Below are experts of layer 8 (counted from 0) of a mixture-of-experts language model. Rows are named router (the router's row for the expert), gate (a neuron's input weights, with its number), up (a neuron's input weights, with its number) and show model dimensions 0-127. Each number is 200 + 40 x the weight over its row's rms, rounded and kept within 0 to 999.
After each expert's rows: a language model's description of what the expert responds to. This comes from a sample of Wikipedia text that the model never trained on.

# expert 31
router,211,195,177,190,181,226,194,146,224,165,229,163,215,161,134,279,196,198,205,155,204,191,222,133,224,248,200,172,179,261,205,246,196,106,172,189,193,175,146,218,190,165,239,188,142,180,260,194,293,204,214,180,177,239,216,245,189,138,207,196,192,201,206,218,226,161,253,145,171,213,225,249,217,130,159,212,200,236,221,237,294,248,259,255,149,178,171,219,232,175,210,189,174,206,182,175,249,251,303,199,281,174,238,222,250,227,198,233,241,260,146,191,188,177,249,166,222,229,196,253,219,133,206,214,205,179,219,215
gate0,194,199,239,186,171,252,184,189,222,152,221,201,190,195,212,206,193,182,203,199,196,168,212,149,190,148,276,180,239,198,200,161,175,223,187,252,326,223,162,178,180,204,170,140,197,175,176,256,244,176,202,225,252,228,203,192,218,230,221,238,186,285,161,236,134,182,237,202,232,181,192,231,288,240,203,149,170,115,152,232,172,228,262,149,204,108,197,192,174,215,241,290,151,184,144,201,135,191,166,245,168,155,106,158,245,234,222,244,181,229,246,205,184,213,264,192,181,156,196,287,213,182,211,197,170,182,255,165
up0,143,203,245,165,130,212,204,216,232,143,210,191,187,179,215,163,179,210,227,149,223,228,237,224,246,143,230,178,195,210,266,218,183,204,175,191,169,165,225,330,215,163,175,266,143,202,213,195,249,209,234,196,164,231,232,224,215,161,172,153,183,219,172,169,219,211,187,192,233,195,234,217,165,263,193,230,264,182,262,194,180,204,179,107,211,165,224,206,240,252,222,193,209,151,188,222,167,175,194,169,150,225,160,135,186,262,244,200,204,272,252,191,113,134,172,147,205,298,223,200,229,170,217,179,243,165,287,192
gate1,294,267,281,199,181,202,206,160,148,182,168,189,191,129,158,187,260,196,297,229,218,237,212,225,216,103,264,161,208,186,170,152,142,191,145,197,180,178,232,245,251,180,208,176,153,194,225,221,195,237,267,250,213,234,218,212,211,232,193,209,201,131,188,277,205,134,204,240,211,182,226,208,209,214,222,241,159,217,249,215,196,209,244,232,220,200,254,296,222,286,171,166,122,200,135,256,215,116,164,213,301,182,230,214,205,210,214,222,262,209,195,154,247,210,252,177,232,262,165,233,274,153,102,214,250,213,233,187
up1,171,213,176,232,205,150,177,201,185,223,141,226,225,193,271,205,195,236,199,154,214,211,193,165,218,256,222,210,122,175,192,102,203,243,237,135,129,128,206,194,180,181,199,190,213,244,251,186,197,263,208,192,160,169,212,236,196,256,228,321,247,183,146,183,147,201,151,212,201,210,190,206,157,213,170,148,178,224,203,197,129,182,152,193,188,232,206,146,168,147,213,247,219,273,52,194,171,212,128,248,268,208,198,258,220,199,147,191,235,263,203,255,193,211,160,251,164,164,188,156,187,271,232,194,222,222,228,245
It responds to: Single letters and word fragments inside names, such as Inn-ospace, K-ø-ge, plus directional words like Upper, South, east, left.

# expert 25
router,198,230,152,213,157,206,257,237,195,112,212,238,179,200,214,193,232,244,184,218,203,97,215,205,212,210,160,172,250,176,260,235,239,147,229,251,203,233,176,152,214,208,209,188,231,250,129,131,221,150,108,169,249,184,172,233,189,247,237,212,172,219,270,247,224,144,205,215,163,203,249,162,138,186,215,131,207,271,157,120,235,153,174,220,271,296,171,246,200,195,250,191,246,210,172,174,280,159,231,257,171,230,175,177,254,215,218,112,196,170,239,157,166,213,281,229,117,199,233,88,184,201,229,221,244,257,198,185
gate1,179,207,228,234,200,209,226,180,246,212,172,199,165,282,201,218,179,209,193,173,212,221,149,119,187,239,164,222,154,189,220,196,174,143,180,193,203,204,196,200,194,112,163,207,212,214,218,260,194,200,218,149,232,179,219,227,178,178,255,188,264,221,172,223,242,230,215,172,161,187,200,275,243,186,262,197,256,188,167,219,208,221,262,227,244,197,204,233,257,157,207,147,196,273,158,194,204,296,187,200,208,280,163,188,163,230,209,181,201,125,247,201,173,136,256,122,174,246,156,188,186,188,153,198,182,284,254,183
up1,215,256,194,232,236,176,235,249,179,227,254,178,251,200,194,183,228,224,167,207,288,183,211,207,185,204,168,138,237,209,227,283,200,222,159,180,193,174,253,155,232,192,224,240,268,169,194,226,232,197,79,238,266,187,255,304,145,238,202,168,235,289,191,187,221,168,188,204,210,206,125,195,209,176,153,274,270,261,202,203,177,187,208,230,187,196,204,174,143,201,150,216,190,237,219,227,200,150,135,195,212,112,173,131,108,145,243,258,164,129,151,175,180,219,225,154,177,223,221,264,167,116,188,288,242,232,226,209
gate2,189,174,218,223,226,205,215,213,191,234,168,208,145,119,194,178,185,171,223,247,145,182,147,268,183,138,175,235,194,224,251,115,229,259,225,178,153,220,218,188,288,224,211,222,201,209,194,144,209,225,303,177,173,195,157,264,225,196,193,210,193,169,156,282,126,184,202,255,152,143,195,200,195,196,162,167,241,81,236,132,180,174,218,174,205,176,191,175,149,244,238,241,255,266,135,186,232,194,252,210,221,190,245,194,214,253,210,124,142,237,274,245,183,196,155,175,268,195,225,195,209,214,184,160,233,173,263,155
up2,207,220,160,194,194,179,204,167,130,201,162,243,227,221,182,154,189,146,262,234,201,216,180,208,192,211,259,209,174,274,201,176,174,182,189,237,162,233,140,181,283,222,202,259,170,140,184,222,215,123,173,182,194,169,194,197,196,215,240,157,244,140,146,160,262,234,182,302,174,249,170,226,178,217,190,240,186,183,201,152,275,141,199,189,227,240,260,200,193,257,205,216,194,106,259,261,210,196,233,181,201,160,163,216,276,189,219,174,222,207,198,247,164,154,180,198,232,116,204,283,246,164,158,177,143,175,292,193
It responds to: Commas, including fused forms like ), ", and %, separating list items or clauses, often before and, but, which, who.

# expert 36
router,270,238,154,202,228,230,234,170,246,185,253,228,198,265,251,216,203,126,175,182,201,249,172,190,202,170,206,229,138,159,266,142,122,201,189,152,300,194,278,194,164,165,200,209,198,224,232,170,180,221,222,163,187,208,163,169,189,220,169,208,223,227,155,167,225,201,216,173,205,204,201,230,147,117,167,250,274,221,196,241,187,144,211,188,256,195,212,125,170,220,139,194,190,239,207,210,238,182,237,239,235,232,245,221,248,187,201,184,159,209,219,208,175,184,216,172,198,147,192,218,219,240,154,241,235,240,240,153
gate1,197,225,192,238,191,196,151,173,217,174,188,239,208,207,175,236,223,231,207,217,251,173,165,267,221,154,237,236,313,144,132,159,143,240,212,178,213,184,244,178,210,184,179,191,283,205,189,191,238,304,106,141,197,152,264,233,249,224,216,140,228,155,146,225,195,200,229,251,176,137,184,219,183,181,266,200,145,128,220,167,121,219,191,188,276,176,188,169,180,205,204,176,171,208,194,213,187,206,218,121,156,196,236,274,222,200,208,177,186,225,269,250,240,154,165,233,83,198,184,176,215,186,269,251,299,235,163,205
up1,136,132,224,138,230,165,273,192,206,186,243,171,161,224,202,199,172,202,242,233,169,208,135,216,253,221,202,265,164,201,238,172,222,256,161,227,188,176,199,110,147,210,287,155,269,174,159,198,251,201,231,288,191,205,153,121,201,234,202,202,252,194,197,205,157,238,207,191,240,269,177,220,183,233,189,242,83,241,213,232,219,209,191,260,205,197,178,305,129,244,143,172,268,169,204,221,245,183,127,183,188,182,211,207,223,239,202,177,212,251,210,206,225,244,300,176,147,199,129,264,100,223,227,217,246,182,246,145
gate2,97,186,235,196,264,207,224,198,216,220,121,256,265,224,200,130,236,164,239,216,233,241,183,226,191,244,202,229,205,134,206,170,218,162,180,180,247,196,211,182,123,182,260,268,217,214,233,114,155,143,210,221,184,136,213,193,146,180,182,179,207,207,209,195,191,128,141,216,184,135,268,199,127,178,174,226,271,144,226,239,180,197,166,204,227,129,164,194,187,253,204,185,201,196,219,149,263,175,209,221,253,208,214,134,145,290,214,165,174,288,248,194,235,125,191,236,208,140,218,255,125,165,231,203,233,243,286,218
up2,203,190,192,184,204,205,187,225,168,212,179,153,185,165,190,262,242,155,149,177,217,213,186,238,223,194,154,223,192,241,128,124,152,248,241,271,215,129,188,138,160,244,243,240,176,177,144,256,178,190,146,234,154,235,191,166,242,195,219,256,144,205,246,190,146,230,208,185,269,245,256,192,207,248,183,189,230,256,151,205,167,199,231,142,200,221,244,188,211,224,153,260,253,226,250,148,217,253,183,168,178,201,179,242,172,200,127,248,199,204,157,252,208,235,166,225,216,173,221,233,276,131,239,203,191,215,144,190
It responds to: Articles and ordinal or superlative modifiers before nouns, especially "the first", "only", "second", "National", "Royal".

# expert 9
router,175,142,211,203,223,197,202,252,170,265,201,158,186,137,236,255,166,290,235,234,237,187,235,194,240,263,138,207,137,177,168,210,144,208,164,225,229,203,178,210,221,229,203,184,115,232,194,241,169,163,270,223,183,219,266,134,234,225,202,139,143,235,203,195,192,183,267,269,281,176,119,206,215,158,259,289,186,141,253,242,179,165,252,229,271,175,151,201,234,241,258,168,184,193,177,194,202,156,227,254,203,166,156,195,208,253,195,220,176,242,175,205,226,222,224,206,249,182,153,223,155,176,215,198,140,167,187,100
gate0,166,183,142,203,188,282,213,176,209,144,235,208,193,168,202,213,216,268,291,167,230,190,233,240,199,180,189,239,247,175,151,196,210,176,232,170,271,141,200,237,174,188,235,251,248,202,146,142,281,193,182,119,195,229,135,229,159,247,208,211,183,191,159,198,246,101,198,220,243,210,153,248,160,242,183,125,176,145,233,139,160,218,171,168,198,237,204,143,158,191,203,230,175,276,149,162,245,281,271,272,170,255,166,154,176,163,265,165,194,218,139,238,172,137,211,217,172,196,184,227,241,187,156,274,255,224,204,205
up0,247,268,264,200,232,203,271,179,101,217,204,204,193,192,170,149,204,211,140,178,201,170,279,193,174,220,219,260,189,215,173,199,182,209,268,292,259,234,218,241,224,184,200,160,137,224,214,190,264,223,280,226,181,154,235,243,143,228,232,156,232,157,107,294,233,223,230,239,162,156,149,237,296,200,210,207,215,163,145,186,193,199,220,187,167,224,147,170,208,130,186,157,139,243,188,169,232,158,242,197,218,165,236,151,168,189,176,165,185,221,226,187,216,210,249,164,208,195,233,188,193,163,158,180,210,228,172,121
gate1,122,266,230,221,158,187,195,198,238,249,224,202,176,164,204,178,192,204,222,224,213,286,63,184,150,236,210,185,243,198,181,223,260,181,162,178,207,180,188,175,172,283,228,167,171,227,177,225,155,134,186,197,256,197,178,159,179,154,177,213,232,168,198,179,281,204,185,201,218,245,188,261,220,233,172,194,175,129,264,163,197,180,219,189,229,221,228,236,280,208,142,179,227,220,244,158,197,247,221,230,214,233,200,172,114,176,162,198,203,205,259,147,202,228,234,236,192,163,240,193,175,203,264,272,191,170,196,157
up1,127,196,192,175,247,178,242,205,179,312,215,179,167,244,188,291,212,246,220,196,201,214,182,177,226,168,206,181,162,177,173,249,216,123,244,248,244,165,237,247,245,204,174,114,280,185,233,172,243,275,203,244,197,171,192,180,203,133,181,203,155,153,149,207,154,137,154,129,246,194,218,255,229,182,223,161,229,166,232,280,210,188,152,221,250,253,223,191,193,209,239,168,248,239,211,201,218,196,141,184,155,248,241,265,262,252,290,261,166,222,217,176,143,242,274,251,247,208,168,187,277,97,182,178,246,165,225,158
It responds to: Digits in sports and results tables and inner pieces of foreign surnames, such as Ch-uk-wuemeka, Daksh-in-amoorthy, 8.5/10.

# expert 53
router,245,235,195,201,187,234,238,247,116,199,235,213,253,227,156,146,168,198,279,290,228,236,229,271,142,192,206,201,185,195,281,166,234,167,227,253,164,254,251,248,213,110,208,183,247,139,200,201,238,145,132,194,221,255,141,210,256,226,164,227,256,270,213,177,188,171,201,182,196,240,264,154,194,231,203,144,271,237,120,157,208,212,105,160,186,168,252,229,214,215,231,197,179,189,242,204,166,126,240,227,253,272,233,236,277,238,182,215,236,191,247,172,168,217,183,205,231,234,183,169,207,215,105,246,136,269,159,193
gate1,205,214,167,130,184,252,201,185,269,214,148,123,272,276,260,127,146,222,212,217,205,174,185,185,95,225,240,204,185,144,190,226,158,166,199,246,195,180,173,200,204,181,266,276,203,165,218,214,162,258,230,216,186,269,219,217,221,307,204,173,167,146,245,241,235,271,200,162,157,226,173,171,140,169,240,142,198,191,245,180,244,304,189,176,200,254,208,260,216,177,215,187,148,206,197,177,178,160,159,205,233,208,182,268,215,177,140,174,174,206,163,154,245,247,116,228,236,210,228,225,181,247,225,157,208,200,234,230
up1,187,243,201,283,202,250,158,199,187,188,207,165,191,157,185,228,229,225,240,231,190,231,192,138,220,204,196,226,141,137,182,243,229,251,129,197,226,187,227,285,162,211,162,190,191,244,254,226,128,225,200,150,188,164,237,163,137,175,179,223,126,210,203,191,180,217,196,188,171,208,151,202,181,202,173,103,210,158,238,186,234,163,115,226,226,198,277,252,174,214,156,111,234,252,198,231,200,158,222,136,246,175,204,274,185,199,183,103,263,181,147,234,208,231,137,143,137,188,221,160,188,205,243,229,122,167,132,142
gate2,268,259,177,247,192,206,182,177,204,226,264,187,179,185,131,232,251,276,131,176,226,309,152,150,176,167,189,153,260,201,249,162,162,215,282,188,215,232,232,176,159,207,202,156,212,225,219,202,145,198,150,242,239,287,300,184,184,204,188,215,139,209,175,239,225,232,193,195,119,189,170,150,176,165,195,265,313,207,193,211,206,162,186,252,199,147,177,208,185,246,162,217,153,142,184,227,220,198,204,182,172,149,252,172,197,183,206,222,222,194,170,196,167,291,215,271,211,196,167,194,185,236,191,188,240,224,260,188
up2,166,149,177,200,225,215,246,186,182,141,223,227,165,198,179,117,227,212,243,192,172,217,263,154,188,177,239,197,173,228,145,179,235,252,200,203,254,187,227,194,115,183,193,263,240,227,139,203,182,211,242,172,176,227,290,203,234,222,167,223,201,223,205,231,168,186,258,199,227,278,239,193,190,246,195,263,193,246,210,118,157,158,189,137,207,161,221,258,214,255,203,232,197,103,210,226,225,174,185,266,267,151,221,198,145,138,159,214,276,196,201,242,176,229,254,157,164,177,274,156,297,183,204,215,208,173,136,222
It responds to: Connectives joining words or phrases, mainly and, also or, &, nor, while, whereas, vs, e.g. science and technology.

# expert 10
router,167,206,202,126,222,162,166,176,292,170,187,256,225,224,239,270,216,156,188,226,229,130,212,191,234,225,241,228,166,150,180,147,138,151,252,289,260,173,190,167,113,134,144,249,213,161,113,234,147,221,108,153,195,211,262,240,137,242,256,221,226,206,167,135,196,231,226,160,301,142,176,243,250,162,179,230,169,185,163,266,141,207,183,227,200,193,276,210,268,187,266,219,188,185,145,204,186,198,229,186,204,144,143,212,209,181,184,197,259,195,219,235,161,205,179,221,189,273,227,153,212,177,211,134,146,134,217,146
gate1,163,225,228,247,155,215,204,209,247,217,191,200,182,147,203,240,184,141,174,148,222,225,152,212,142,192,155,256,186,186,227,135,190,210,235,229,278,120,220,196,226,82,224,235,172,195,240,195,194,227,154,292,200,162,126,177,191,252,239,139,141,244,196,298,166,195,164,179,216,260,193,253,202,203,189,152,190,250,254,243,242,238,234,264,229,257,250,221,200,210,254,194,279,149,216,177,207,175,140,216,147,156,160,245,211,191,195,276,167,219,216,181,143,196,218,214,208,183,208,207,253,240,148,225,281,236,162,201
up1,186,226,149,211,171,167,218,143,227,239,192,271,137,187,176,151,205,234,207,121,209,205,205,208,222,232,186,147,99,185,175,211,177,126,242,124,215,175,257,220,193,194,281,212,290,168,216,224,176,215,248,267,192,211,191,279,181,119,236,174,291,234,204,192,273,237,254,254,209,251,152,228,277,228,175,245,267,222,179,185,237,250,230,194,125,146,240,178,215,227,144,163,239,229,195,162,128,216,156,192,179,191,236,221,235,216,172,140,228,195,203,217,159,198,228,165,247,187,249,237,211,168,210,268,179,158,236,245
gate2,228,185,210,201,194,152,256,179,212,176,280,199,274,176,228,218,218,184,172,307,187,251,154,196,220,213,178,221,276,267,232,257,239,254,210,231,226,125,211,219,223,168,143,153,163,220,211,226,201,133,237,210,236,206,204,117,202,245,231,268,213,136,278,255,162,262,178,227,220,219,241,182,166,164,161,145,222,179,217,251,147,186,207,200,219,132,214,266,183,222,177,136,149,220,133,234,230,235,218,215,245,198,208,252,171,181,195,219,293,241,262,206,181,272,176,193,211,181,190,175,139,159,183,344,135,165,181,204
up2,110,186,196,223,205,166,193,189,150,240,176,219,181,150,174,144,177,204,191,177,215,228,213,188,258,314,209,220,244,212,213,145,185,186,257,217,186,204,244,142,175,240,166,167,217,261,173,247,137,195,212,146,182,256,180,199,114,200,248,199,216,201,152,197,172,163,217,181,243,213,161,210,233,204,148,223,196,205,209,201,150,200,263,157,232,179,290,225,211,263,229,233,235,168,246,172,103,217,113,116,210,277,162,171,203,139,199,197,221,286,199,210,250,213,250,163,246,218,193,199,162,219,175,193,233,259,181,270
It responds to: Inner word pieces such as us, ior, ive and possessive 's, plus determiners before nouns like other, own, different, their.

# expert 23
router,182,156,275,226,167,163,145,171,174,216,179,211,215,171,185,199,123,243,183,176,255,147,211,124,165,216,210,229,160,217,221,198,215,231,173,149,168,200,207,216,226,204,239,268,237,176,215,204,224,193,294,238,161,185,196,166,229,136,142,197,269,223,170,225,197,223,256,259,205,193,174,202,232,215,202,226,122,209,154,246,188,254,257,128,146,186,149,139,268,215,183,221,222,77,224,195,212,130,225,182,180,190,190,153,204,265,194,243,213,190,163,201,244,189,235,203,129,132,155,194,236,116,124,176,94,169,140,244
gate3,267,202,252,182,180,211,209,198,215,286,113,146,230,212,224,227,185,265,235,147,249,199,217,180,235,211,111,249,270,235,158,129,239,180,173,202,257,194,223,205,202,190,230,230,289,224,297,155,203,179,233,203,228,193,158,198,279,237,239,168,207,112,228,198,155,157,250,204,187,168,256,187,241,250,174,289,212,164,211,193,186,176,225,226,273,215,231,234,255,156,141,191,219,176,259,195,263,186,170,215,178,210,185,229,219,207,256,239,172,217,152,207,247,224,164,205,169,136,172,196,218,91,169,209,312,149,250,172
up3,158,227,250,148,235,167,217,139,205,137,188,181,117,179,143,161,170,186,222,173,194,253,184,208,179,241,180,144,182,204,207,255,169,202,191,283,349,240,143,163,179,240,199,200,227,195,139,257,224,183,214,232,190,233,198,175,184,119,199,209,241,191,222,174,220,151,173,167,238,211,126,207,216,243,184,104,166,181,254,189,256,231,214,206,228,208,256,196,175,151,131,156,156,236,176,188,146,186,185,209,274,172,245,189,158,196,183,110,136,136,166,207,167,146,190,135,134,188,162,274,199,234,219,184,229,165,230,251
gate4,236,223,194,192,171,224,232,226,213,158,154,220,209,245,257,112,125,204,200,184,150,196,180,224,208,208,193,215,207,230,193,303,182,80,234,173,267,148,217,139,237,192,174,153,152,188,189,250,226,185,203,208,177,212,222,314,215,245,227,183,152,278,251,199,168,163,175,279,209,179,147,164,175,119,203,173,227,240,138,237,219,244,217,219,201,156,158,181,202,186,236,218,200,209,131,157,174,198,202,179,189,215,233,233,153,144,228,217,202,222,103,224,213,186,195,137,197,124,240,221,192,211,190,236,227,209,253,266
up4,188,120,199,226,146,264,236,270,278,209,186,225,139,160,224,178,224,158,185,223,254,217,133,188,154,218,170,277,254,188,163,190,136,183,200,238,205,231,138,182,193,165,209,213,202,170,180,247,152,264,145,176,233,270,269,200,207,229,177,197,204,197,214,157,211,184,176,190,219,227,255,241,259,171,245,140,155,275,172,179,192,197,242,240,225,309,115,155,152,146,187,229,205,220,264,243,82,163,181,222,187,187,230,199,225,210,251,166,214,161,242,189,268,203,242,209,185,196,107,226,208,124,179,174,154,274,221,157
It responds to: First word-pieces of personal, club and place names, often foreign, in sports tables and rosters, e.g. El(nur), Mar(ozsán), St(oltman).

# expert 17
router,221,271,232,262,220,230,177,209,204,130,190,172,145,180,207,194,159,239,218,264,223,202,206,195,240,216,202,172,136,139,140,189,280,271,206,191,215,246,172,286,209,171,192,149,109,181,214,191,211,172,213,248,206,258,181,101,186,236,145,177,186,167,195,188,135,180,210,112,225,159,158,296,185,163,222,295,175,117,252,231,193,209,203,238,184,128,152,235,173,173,249,155,231,218,172,184,159,195,210,226,200,133,247,252,217,214,188,179,165,287,170,297,308,194,194,261,151,185,234,157,194,193,234,213,215,157,190,217
gate1,259,177,227,201,283,172,207,193,272,167,236,222,197,234,173,173,144,263,134,155,257,233,198,185,226,241,175,222,208,175,184,227,167,233,212,186,229,198,144,197,210,283,101,157,228,241,185,141,183,232,243,262,113,179,230,169,181,203,173,206,171,235,241,224,137,176,243,178,221,191,165,240,246,208,223,227,235,245,224,243,232,171,267,143,210,190,252,136,118,164,174,157,189,239,257,208,220,135,206,234,233,235,169,159,173,272,214,181,185,206,179,206,181,227,162,222,215,256,156,159,209,209,219,174,216,192,269,211
up1,230,305,260,242,143,223,186,224,160,195,107,145,169,182,214,230,140,237,228,179,186,220,190,223,167,192,224,225,219,215,255,239,176,127,225,198,202,230,194,175,249,249,165,124,105,214,242,236,150,217,241,148,168,205,187,224,117,156,130,218,194,174,249,212,210,148,284,236,200,241,199,165,226,210,126,193,244,211,178,263,218,159,217,176,151,174,181,192,205,186,229,186,239,169,227,229,179,199,143,256,138,198,175,250,189,266,287,223,156,142,145,186,197,134,294,173,202,229,212,259,140,151,250,173,234,177,236,207
gate2,151,234,127,237,221,201,223,205,213,159,185,267,184,133,220,210,256,185,211,223,162,212,162,188,232,210,238,202,192,297,234,211,228,162,238,190,183,230,245,212,203,205,156,213,149,204,146,191,254,163,151,187,255,237,204,317,200,244,210,279,176,151,218,147,198,252,216,262,262,163,218,229,240,251,194,151,165,153,81,195,188,176,173,223,171,222,225,165,226,278,198,231,179,211,163,193,222,187,249,199,146,147,200,222,150,212,150,215,201,192,259,219,226,232,159,241,184,239,174,311,168,202,242,135,130,227,224,223
up2,244,247,197,211,164,201,198,106,244,192,289,224,189,179,201,248,246,183,269,286,250,166,137,215,159,203,217,207,230,227,176,211,252,209,141,260,228,163,192,204,225,238,227,147,201,178,240,267,208,238,203,277,162,144,167,145,176,198,199,165,188,201,172,214,277,189,214,193,177,191,227,220,196,202,134,166,226,233,219,231,185,236,214,196,227,171,196,173,232,199,294,199,254,224,228,155,148,116,289,183,158,198,116,223,165,232,189,220,263,164,225,246,202,203,210,174,181,226,282,208,176,221,156,247,195,193,191,235
It responds to: Digit tokens inside numeric data such as scores, percentages, decimals, statistics and table cells, e.g. 28–14, 4.5%, −75.

# expert 33
router,210,185,206,138,194,122,161,226,221,148,145,200,204,225,254,189,238,162,230,173,172,261,189,133,169,218,253,203,241,181,242,197,135,203,205,224,200,178,139,242,228,118,233,188,252,201,160,196,170,152,174,187,173,223,178,111,171,197,159,166,145,223,212,262,198,228,233,156,201,149,176,243,193,115,241,171,186,201,206,287,194,252,168,327,165,261,181,121,249,180,202,155,238,197,190,227,144,177,159,91,195,198,195,250,244,195,158,158,166,169,227,147,262,194,214,209,222,194,222,225,249,241,133,289,269,256,230,181
gate0,155,144,241,179,209,172,245,158,264,126,188,158,197,245,217,242,212,146,263,179,203,166,280,221,165,301,196,227,174,264,202,201,136,222,175,243,169,234,196,191,169,215,164,200,119,231,154,244,143,215,115,151,223,208,166,325,164,149,173,240,199,129,184,193,151,255,163,264,254,204,146,251,275,185,248,213,151,187,248,128,267,238,180,231,268,159,181,199,202,226,166,192,131,194,133,205,181,174,212,153,229,166,218,215,185,149,167,214,232,242,203,223,125,199,201,150,146,277,170,187,175,225,132,204,200,231,208,211
up0,252,259,179,203,231,253,182,260,202,189,248,160,129,300,143,227,148,165,102,229,267,228,185,213,184,253,183,199,171,199,146,190,205,216,116,142,182,216,209,215,170,231,160,247,254,175,210,204,161,157,226,184,221,174,165,154,312,188,219,173,192,169,165,185,203,217,249,205,145,223,190,204,229,207,257,185,203,184,148,159,179,173,261,189,163,162,232,197,233,272,161,211,213,136,185,305,201,177,151,212,220,273,245,175,212,229,208,165,178,221,220,194,214,239,263,184,192,229,248,165,183,211,213,179,197,220,200,256
gate1,179,122,148,180,183,215,202,165,249,251,199,202,103,177,232,208,248,167,81,205,241,224,162,159,206,201,163,163,169,256,153,215,231,156,254,191,156,154,217,83,183,215,253,203,233,204,227,215,255,224,158,107,200,241,261,181,146,184,180,202,241,203,188,194,137,166,221,178,102,145,218,236,190,236,148,252,240,170,211,205,186,159,224,278,211,193,200,176,173,232,171,280,212,197,223,240,176,123,199,179,195,203,186,211,144,205,206,192,144,150,219,190,225,185,225,190,184,187,167,172,217,229,159,178,123,229,197,92
up1,199,252,205,218,180,184,251,285,197,226,204,203,153,201,205,228,125,200,165,141,177,206,236,287,218,262,198,155,118,241,181,140,215,202,238,179,216,155,176,192,223,117,214,195,294,275,155,194,154,151,192,170,150,238,188,132,168,179,145,195,288,281,189,176,161,181,158,135,235,169,240,179,177,122,163,192,155,204,184,165,173,222,242,254,190,183,227,215,184,192,219,246,223,140,228,218,78,167,163,219,187,257,190,231,152,172,177,159,117,245,185,228,236,196,235,179,221,159,246,221,263,221,157,187,256,236,232,223
It responds to: Quantity words and number endings, such as million after $250, 000 in $50,000, %, most, many, less, years.

# expert 63
router,237,193,153,228,225,165,229,143,161,196,166,198,236,182,236,224,178,231,222,255,234,269,150,182,252,230,230,214,233,249,213,174,124,215,178,220,124,199,158,176,130,218,180,249,179,208,206,203,254,136,173,157,163,213,199,166,158,167,186,201,187,202,149,218,172,249,149,152,171,191,191,268,244,211,196,178,154,215,184,265,186,150,208,249,194,210,164,245,206,207,168,203,168,206,171,226,155,162,235,119,184,215,235,200,225,221,215,259,233,149,177,228,318,239,188,135,148,217,192,179,216,201,209,242,258,179,184,289
gate0,157,238,248,201,166,187,202,166,167,190,235,175,178,178,289,134,252,206,250,193,207,254,152,215,210,197,199,253,189,112,103,171,183,214,165,191,172,195,242,217,176,176,231,174,185,255,192,155,240,165,215,216,226,180,170,109,163,168,222,183,163,206,162,235,242,150,189,278,166,234,209,230,194,200,211,116,248,235,148,218,229,231,191,291,149,199,255,169,202,183,164,200,161,254,201,267,120,187,240,216,165,189,171,177,194,182,207,226,139,154,193,171,196,203,169,225,217,182,199,181,99,221,196,199,277,124,129,166
up0,195,120,220,217,194,149,193,197,199,285,212,293,222,179,261,221,208,158,194,232,210,191,164,212,202,271,149,147,143,211,225,208,226,142,188,176,245,198,255,242,129,232,233,204,283,193,226,321,232,241,198,238,163,254,186,163,216,268,171,224,208,211,173,252,170,145,198,244,203,197,271,210,183,136,199,188,198,172,235,165,151,286,176,175,228,146,174,219,182,214,178,140,201,268,136,150,212,184,193,286,187,144,204,221,233,231,184,183,221,226,228,169,154,216,250,181,191,186,212,176,190,172,99,234,205,156,220,216
gate1,234,206,137,200,164,195,201,202,230,184,181,188,212,200,195,206,222,264,146,192,177,257,182,202,241,217,297,170,241,137,287,175,161,162,237,167,238,197,237,182,153,258,195,183,274,158,255,162,224,223,212,191,125,182,141,210,130,255,205,213,168,250,210,275,243,192,173,169,144,187,227,177,159,229,268,170,254,222,148,189,149,171,270,221,232,239,186,200,205,162,153,149,150,224,278,155,200,217,179,238,192,173,239,233,172,138,253,202,211,162,209,200,221,218,231,266,185,197,139,189,201,234,196,220,307,131,197,223
up1,157,239,233,167,216,273,215,100,239,162,242,197,269,258,220,127,180,231,158,205,219,212,251,189,217,178,92,190,250,140,189,215,204,187,216,184,153,179,189,150,240,239,177,222,136,189,255,190,226,165,260,244,213,229,126,202,224,191,150,116,222,257,122,172,162,149,201,230,161,203,210,193,278,184,223,222,180,165,250,179,275,154,198,159,197,179,217,192,240,232,224,198,216,248,132,173,157,124,207,207,238,210,229,128,215,117,198,244,165,252,284,220,235,151,158,204,220,177,203,172,160,210,227,173,196,233,159,228
It responds to: Unit symbols and digits inside measurements and coordinates, such as kg in 225 lb (102 kg), km, °, the minutes in 36°29′.